config.yaml
n_layer: 9
d_model: 160
n_experts: 256
d_expert: 32
router_score: "softmax"
normalize_top_k: true
shared_expert_gate: true
norm: "rmsnorm"
norm_eps: 1e-05
lr: 0.00165
beta1: 0.95
steps: 8984
Below are experts of layer 6 (counted from 0) of a mixture-of-experts language model. Rows are named router (the router's row for the expert) and show model dimensions 0-159. Each number is 500 + 50 x the weight over its row's rms, rounded and kept within 0 to 999. Numbers have three digits each.
Before each expert's rows: a language model's description of what the expert responds to; "gets" lists some tokens that make up at least twice as much of what it gets as of all text. This comes from a sample of Wikipedia text that the model never trained on. Tokens count by the router's weight.

# expert 1
It responds to: Single digit tokens, often the first digit of a number, in sports statistics and election tables, such as caps, goals, seats won.
gets: "1", "2", "3", "4", "9", "5"
router:436475520488530532467518424507467525560555478400520494516457411520617480425497457422459564478477557539542483555491454465443480483470468540488606507458518471374476508487524423456547486459423501556540556419524485420495501477551573455461418396464432517586504513411470493558469518586476509460519506544482539478540530516540529461451538550528516526552417521465564466544496559454506548590390464503512552426537471475642548447578433391494508524440565495408594517513501549463435482481476528

# expert 61
It responds to: Opening pieces of lowercase words after to, and, not, such as ra-ise, la-under, acc, impro, re-jected, plus == heading marks.
gets: " r", "==", " d", " f", "ur", " al"
router:559500495450566521562489472466513413424483545494550553551555579411578569515463548522503516529459455538417504542494472483490524415501418563487561483496446546491587550497525520553481583460504558495537545475590550534529487394464428479483425522551465470528547521432469453521529518555476510569565451496495449487493452469563494467452424577391624476438566595602417520528538460463509498501569459556493506511523619522580535483536478539480484513494425531578567497554609484450553459437431567

# expert 41
It responds to: The word the, and other determiners like its, our, entire, usually after prepositions such as of, in, to, as in Member of the House.
gets: " the", " The", "The", "the", " entire", " our"
router:509531568543422523583506462517400604493498525443536537516513396503435423475535484566488577468513554550467566444444467475397508603543434573557462423512529454470562443383604454501446388560470423528505546526424513498523486413550411420494455473458501509481511502485500438543483479542448561505440517409479519561555579518489436443526484455441531542519516482492563504474450485525549532433569521444449563505458493582454430546473480445508505481407437565474475548529445483601488516490538517

# expert 10
It responds to: The preposition of after nouns like University, part, member, plus word-initial st/inst/subst pieces such as st-orage, st-ressing.
gets: " of", " st", " St", " at", " in", " all"
router:542413455552443443489541432536460492505409475465511556500490454438530514485494449443457505552583392514480524537474525499570575505521424493559607532592564495509399471494538469485505546502424552538441515539528555471473453495525500526588457520511499556591467476556434461553545455502537397449441449459536529561541441562543578502413544418408490463518494490423452452473546499483586506532424529483423470601443550467406468575545571596489405462430497540531546532456535543485496425515553487

# expert 12
It responds to: Commas, and, or, ampersands and semicolons joining list items, especially occupations in biographies, e.g. screenwriter, producer, and director.
gets: " and", ",", ";", "),", " &", " American"
router:557420411508513486518451564457425506498555536576496500503488434503482499544524516461547467397526534614583550539590543534540598497570528623457423553494504474475515511416549536398496469571490473491457487514459459553412423503452484494490573563539444577485502456551456398537535425422536451503509527450546510363474520509455490496571484448427462443488446481545476438440517554528527557564480496477487456487439457492536578514464493440580483473402545444560518442509451442500430401461535529

# expert 62
It responds to: Word pieces like or and m inside words and names, such as scoreless and Deborah, plus decimal points, States, and years.
gets: "or", "m", ".", " years", "am", " States"
router:509517564444424545437434490503582498518457532618471549543537592459565500441485482479453582397442524460480470522466430571508535447472504533519532455534493566616599587509495598468495490470569456423439491503578524534407593500523496613499529480434573554556507402509503530541450517512491511479485569499464396494518500555539431560468523484529456431462475541519558517580460550531491528517464471466449548545509522453475521511478582595618520587565475546501487483492516384422528520475473465

# expert 34
It responds to: Syllables with ar or r in names and words, like Gud-ar-ra, Buch-ar-est, lun-ar, plus word-initial R, Har, Far, Bar.
gets: "ar", " R", " r", " Pr", "R", "er"
router:549389519514548470459615525514537547506484569473478532536514499506503580599540552546527494545469480449456495517552470553395533472523429525481501526417515511558613632487538563409468563488458493589534506469383545525530530509552490452457415451561590516484605462555470564534483437540536528509570463498450550551511508545455498481460471463554434485452591549507486427567485611485527468437577572538469470547532572394464501585502502549458572533492550508493499451465540464462565505480569446

# expert 36
It responds to: Digits inside decimals, times and scores in tables and stats, such as .333 batting averages, 60.26%, 1:44, 01:57.6.
gets: "0", "3", "5", "4", "2", "6"
router:593558532501599468472513473405558499540463457539490534473506556486549487500416518586539573565527470631560501524484528476434516496615497504509437426472467560462550458428417509482435460566514499472581433452489556542472456533460450419548547511559514542425425517486533502534563469481584444557565579557543549545486556562429483576506516430473528539466462437617478584584498536446515478456515565493497515623551491449512516483504552428434459473575469427514575536486549540492529488469565464

# expert 58
It responds to: Field labels and header words in infoboxes and stats tables, such as Votes, Goals, Website, Nickname, International career, and table-divider rows.
gets: "\n", "s", " career", "es", " information", "ers"
router:505464532500545565393515497494483459624489580499455508528403450390586559434554535490463485470594572520547429505534481416572525517522479515513574571475485394478454567468491467537417579501516479426405616448562490520543470497448532510500552547519423515470454513519595538489487586475476454484563454474504456529469564560515559549549451500519484467570483488598546552531487568579452531565595526418481501513555510513522426465496483410538571507471507530559465475506438514526388535460452544

# expert 19
It responds to: Plural nouns and plural suffixes naming groups of people or things, such as people, members, parties, organis-ations, pil-ots.
gets: "s", "ers", "es", "ions", "ations", "ies"
router:456492505509550422455509504528584395477452537561469573528585557536487529436449521492436520527593559531628424516452527457522520524509521513559566516568479469598469572514518487481482479446564506468436540434588469533558560608486534567529429435553517562518461544461515486605402574464420519398561551471467474478569511443533571600411477554533494477494475482596501587542527481596482486479451496465397510473533508540552491430480533483549463559480534470590466487474567451462464501501482496

# expert 25
It responds to: Verb inflections and action verbs in plot summaries and biographies, such as drif-ts, sl-ides, murd-ered, moved, returned, took.
gets: "ing", "ed", "ated", " him", "ted", "es"
router:505512439467448409443519533459529565511570534582549497464499504458486539400571439496515419389548509442549543498447513550512407450554505533460447479639544476473404522467478533488514485463468583468501518433488471442581584563459479446575463477553493538596479516461520408597470523530495550364578552510490418395432469544562559515468570526531447573505528420527531509549573455487498501435517457478459543456550573540495501494495456552456492445521447500572421468464525434546462489462523527

# expert 46
It responds to: Line breaks after wiki section headings like ==Demographics== or before new headings and tables, closing one section and opening the next.
gets: "\n", " \"", " ==", " “", " ===", ".)"
router:498533541519468467509433472493491507469502553443493562525462595577453496556433565451454478530478488579492573506545520571457454524467460429552560424461492401504411461486410550494543560444542528516444471533566487448529553507487494517508488397504411528520531511427589533588486603541455437566425426540487520495457493537553491499439492409518489578568480540458486517496468457547510454420458447428511390411585532465450474542476466468494560588555507559495466496572555489563429556376568562

# expert 47
It responds to: Spaces before numbers in dates, ages and table cells, plus superscript markers, such as (age 28), June 14, 2000, ^{(7–2)}.
gets: " ", "–", "^{", " (", "_{", "("
router:582552500511509459499471477519599482468410428529509561470533506477566420503499542565513508560620569594555468500487427586571430390455457426515519441474487602534443512531582526528464538551483464534494441505469568491575539486428508542589457566432468480470442543492449480519462564419548457546455472541522481444517529501521557383553459478496612462561578519477422548438452465546486530455618512499477472607596476462468488493510497580492504548498434485514463448507528538555494428510548547

# expert 29
It responds to: First digit of years and numbers, mostly the 1 of 19xx years, in tables, infoboxes and case citations, such as 1-979, 1-773, 124 years.
gets: "1", "2", "9", "3", "4", "8"
router:579551506493477560505464445497542516557574453547565443602449498534590463527481459542464479575501554571554462540521429410578490484497514515480536455487488523530477422471470438557605468575478495566533556459543465396504559481549608492487490444456553421521551513515423445573475479445574559431457550572487565408531499486518588456549587598460509476469487583482588539536482479472427451524458616513452538443590477480518536582523434492451528484456520503490553468487520525402549512503434555

# expert 5
It responds to: Hyphens, en dashes and slashes joining numbers or words, such as score 64–76, page ranges 1358–98, 0.526-mile, 2019–20 seasons.
gets: "-", "–", "/", " \"", " -", "'"
router:558608429534478516503511466441514455477545467476491449528577461554502441564534532515543445485530515543538566547453558466523512450448504528511545572434429559467516501544602520522554406489477482455511444468406556503585531541537389494479557460508557520424455447560533477573450468494535446495490460518525463396516425565482498588564493452443394426537464541533412547435564438484447473542588474516397506585531544558468552477521481539533379576519443517475487415520460555482491416431553524

# expert 6
It responds to: Label words in disambiguation titles, infobox fields and taxonomy pages, such as disambiguation, born, Died, Genus, Species, JPL.
gets: ")", "born", " name", "\"", " born", " office"
router:475527521453416496503519525461443476471572546549444480416447521541525492549408622507448406490589574501616440482536503533492601566558534534535513553579493425548471537519550473500494511466603490504472514515511466469524491604598598534571478495525578439549497504582560491520493430478487469491564464518464446436491534501473514492560516489551569454575580423573591597514505436538537486564449518514445509430494483425456540414531473482477531490449593451477467570424515489476420548560477434

# expert 20
It responds to: The word by after written or directed, plus released, starring, and featuring, and line breaks in album, song, and track-listing text.
gets: " by", " with", "\n", " released", ":", " on"
router:516492507427518541547456498554465502494548551452551415582402453518489501466514531430430488537521535603615525557483590481486503485542538525569487479524501408495430545389428567485489501526541406499466520488512550447547441458567556560594536492553517498482591455514437400511565437448592512457466486536503611519434486443439494587585519504587516541534476514563441470421417467455539492436536424483506415515459494537532575493506511480453613463611481491569505495495502475548504490515477433

# expert 23
It responds to: Opening parentheses and spaces before converted measurements in tables and infoboxes, such as 2.03 m (6 ft 8 in), 6 ft 2 in, km^{2}.
gets: " ", " (", " $", "″", " +", "("
router:445591476567510474524533562509479529567471446436533415517473438444588463448457454541515549469485474611564523471468495492574425452439544434416549428495398557477537530545527549521381492489562470558539485541505521498542547560468453539577404538464457510517405501471566503536529419543450461523539527497564451532514497501551486569524501520481505436560550499480409547428562423528474501499608611480564430617553542428495461442538564506516542535502454588487449435554538554453523474551525485

# expert 38
It responds to: Opening capitals or syllables of non-English names and words, such as Z in Zürich, Zionist, Gu, Ma, and Y in Yazid.
gets: " Z", " A", "u", "a", " Gu", " Y"
router:433538460473538499537486497566531542508520432507603562508536533542491463655444586498475468441534468537426474437436549485454485501489571560459468462422530528526465533511511542479456486446551572586538503494464528571511445518450476497486367512581470417460543526514569516441568524536514502527496444532486517568402490587544561466554437500432469507433510575466450415580610555513416493541510424468577523452466438505490593605479460472443558441435504538467557578493467557557512486503552462

# expert 48
It responds to: Hyphen bullets opening list lines and colons after labels or years in lists, such as - Khyber News, Family:, 1987:.
gets: ":", "-", " |", "|", " -", " –"
router:492482527548460570528451523508463532514439614581423457489555465567434453496496534521562551450586485422528549545592542487471503542562507503489528526526566555484431569409577610464468499520436480514523454436437486442542562434500441449571515506493459421438578441517503425492534469475565524462494444577443496591440614527540570463584582392488500440520473476483433437433478564569537393500513523521560465457425514547501475593524567497492460474516550489565464484463485458459558439509491480

# expert 27
It responds to: Capital letters and syllables in Spanish, Portuguese and other foreign personal and place names (Esteban, Joaquin, Juárez), plus country codes like FRA, ESP.
gets: " J", " S", "J", "i", "S", "R"
router:467461565502519617488537519597550398478544430445502474450528497558504487541456451458544376512535537579469520459567431450512509559512465519539469507494521498484420465462488579471534565444490418544604506524418524563554537439547493434530440435542378456568554507563503519439582458554535597521406480481460501499458545552541542538519527536494450511465419444481425500534454549604585498494419452531473478575486427583480512519584493498519556501482568439405466494449454478564519458488551465

# expert 21
It responds to: Spaces, commas and month names inside dates and tables (April 19, December 3, 2007), plus al pieces in names like Guadalcanal, Montalban.
gets: "al", "0", " ", "l", ",", "9"
router:514507471423401528467457423536549454495509472476570363520524428494519450457436542527457522376461436474486447366606481466542496593468382527520513432481569561495538540603483508419534572454539422536495457548467477524407574445542502582465530509455511538495550545577462572506574560457469569471513486495491510478554487481507556522480516453529537505522554571491583475475533568486556496454446566437505475453532549453615499521496550533510460568448459490445462441455538493421592545491507508

# expert 39
It responds to: Lone letters like l, L, d, v, j starting words in French phrases or Slavic and other foreign names, such as les, l'OPEP, Ljubljana.
gets: " L", "l", " d", " l", " R", " V"
router:446494486630549578499526506519457427521580432468501413452508498497540506470455469603536473522578486508426533531468447538468570488549463494514482526582543483479571507423409495491502542535453476545576541572471579548553367476432513533534466512479471434529564529534443432501570503497537558494555537471443411494437399488455514568471399504503457487514444563479441482610495501547513455481531478495462521602526587465527578530438549452426559544511492574417466493502494605455473486440606463

# expert 44
It responds to: Decimal digits in numeric tables and vote percentages, such as 100.0 and 0.96, plus sentence-initial He, She, and They.
gets: "0", "8", "5", "3", "6", "7"
router:529512529524522416460521515427524480545431523527513549414457589579568410418468499559494450577574610533482508531522458505386583474579473453464511410518422563472551441494447560608446526548529453520600483488516530477475440491546546492501451463552533529501463502477535505511565497511506523552574538513553422468511507549491437506519538524481490442539410515567571558550527529458584532457580500501548526515480582500537573506444519439469445561573373476500514571450609588463456455435518450

# expert 3
It responds to: Was, were, is, be, been before passive participles in biographies, plus verb-initial pieces like rec, ad, inv, inaug (was recruited, admitted).
gets: " was", " f", " were", " is", " be", " rec"
router:459511489542487566579532525471428383476498527491458560574409488442578515578542556504466445537457585596467470559467466533537539543499462442491437526509501496487532449544483411542448565492510508497491480584370588494467409478443479497465525449518416525504496474494532502478617412498574474456496562543432472570548376508468532446535458529417509507498463531515485514448505482447580507442567456398570456551505516519512564463554524568542429411377466555472532472566494482527481437503413484

# expert 22
It responds to: Word-starting prefix pieces like con, dis, trans, sub, re, ex, and ri, as in con-idiophores, Tri-angle, Sub-ject, Cyp-ri-ot.
gets: "ri", "-", " con", " re", " dis", " trans"
router:521503510454532488494525450436468453463545503506516488545558531522522458605415500368489448446489454483406531528489528481523541407470495499524530439475476460386554451565510564505424522487427488434538570573423490447477569395511442593484507557411507488444537570420453523499493449460515515514546618495542506529572355517489497509516498608494487442525511539497457471459495413512442403491538520445525489532563377450572492567553414555539471458431508509500567494454485498548529456455451570

# expert 13
It responds to: Commas, especially thousands separators inside numbers like 1,000, plus clause commas, colons in times and periods in tables.
gets: ",", ".", ":", "),", ";", "\","
router:555529425510530525528459539504491464510399444599522459593572403535513435507469460467583581483473474626493407522455471532539464460553487556413487496491463565557567508551536511414539460543594502468499530535529506529484537492511497499561445503473459569504481497421418562567432495430393478443480489516460578550557441442503560512551419453493458451563530503538442600531485420453504454498490573506469465506450457574566428487562408446547467544545444464485497572535534554447544441488432588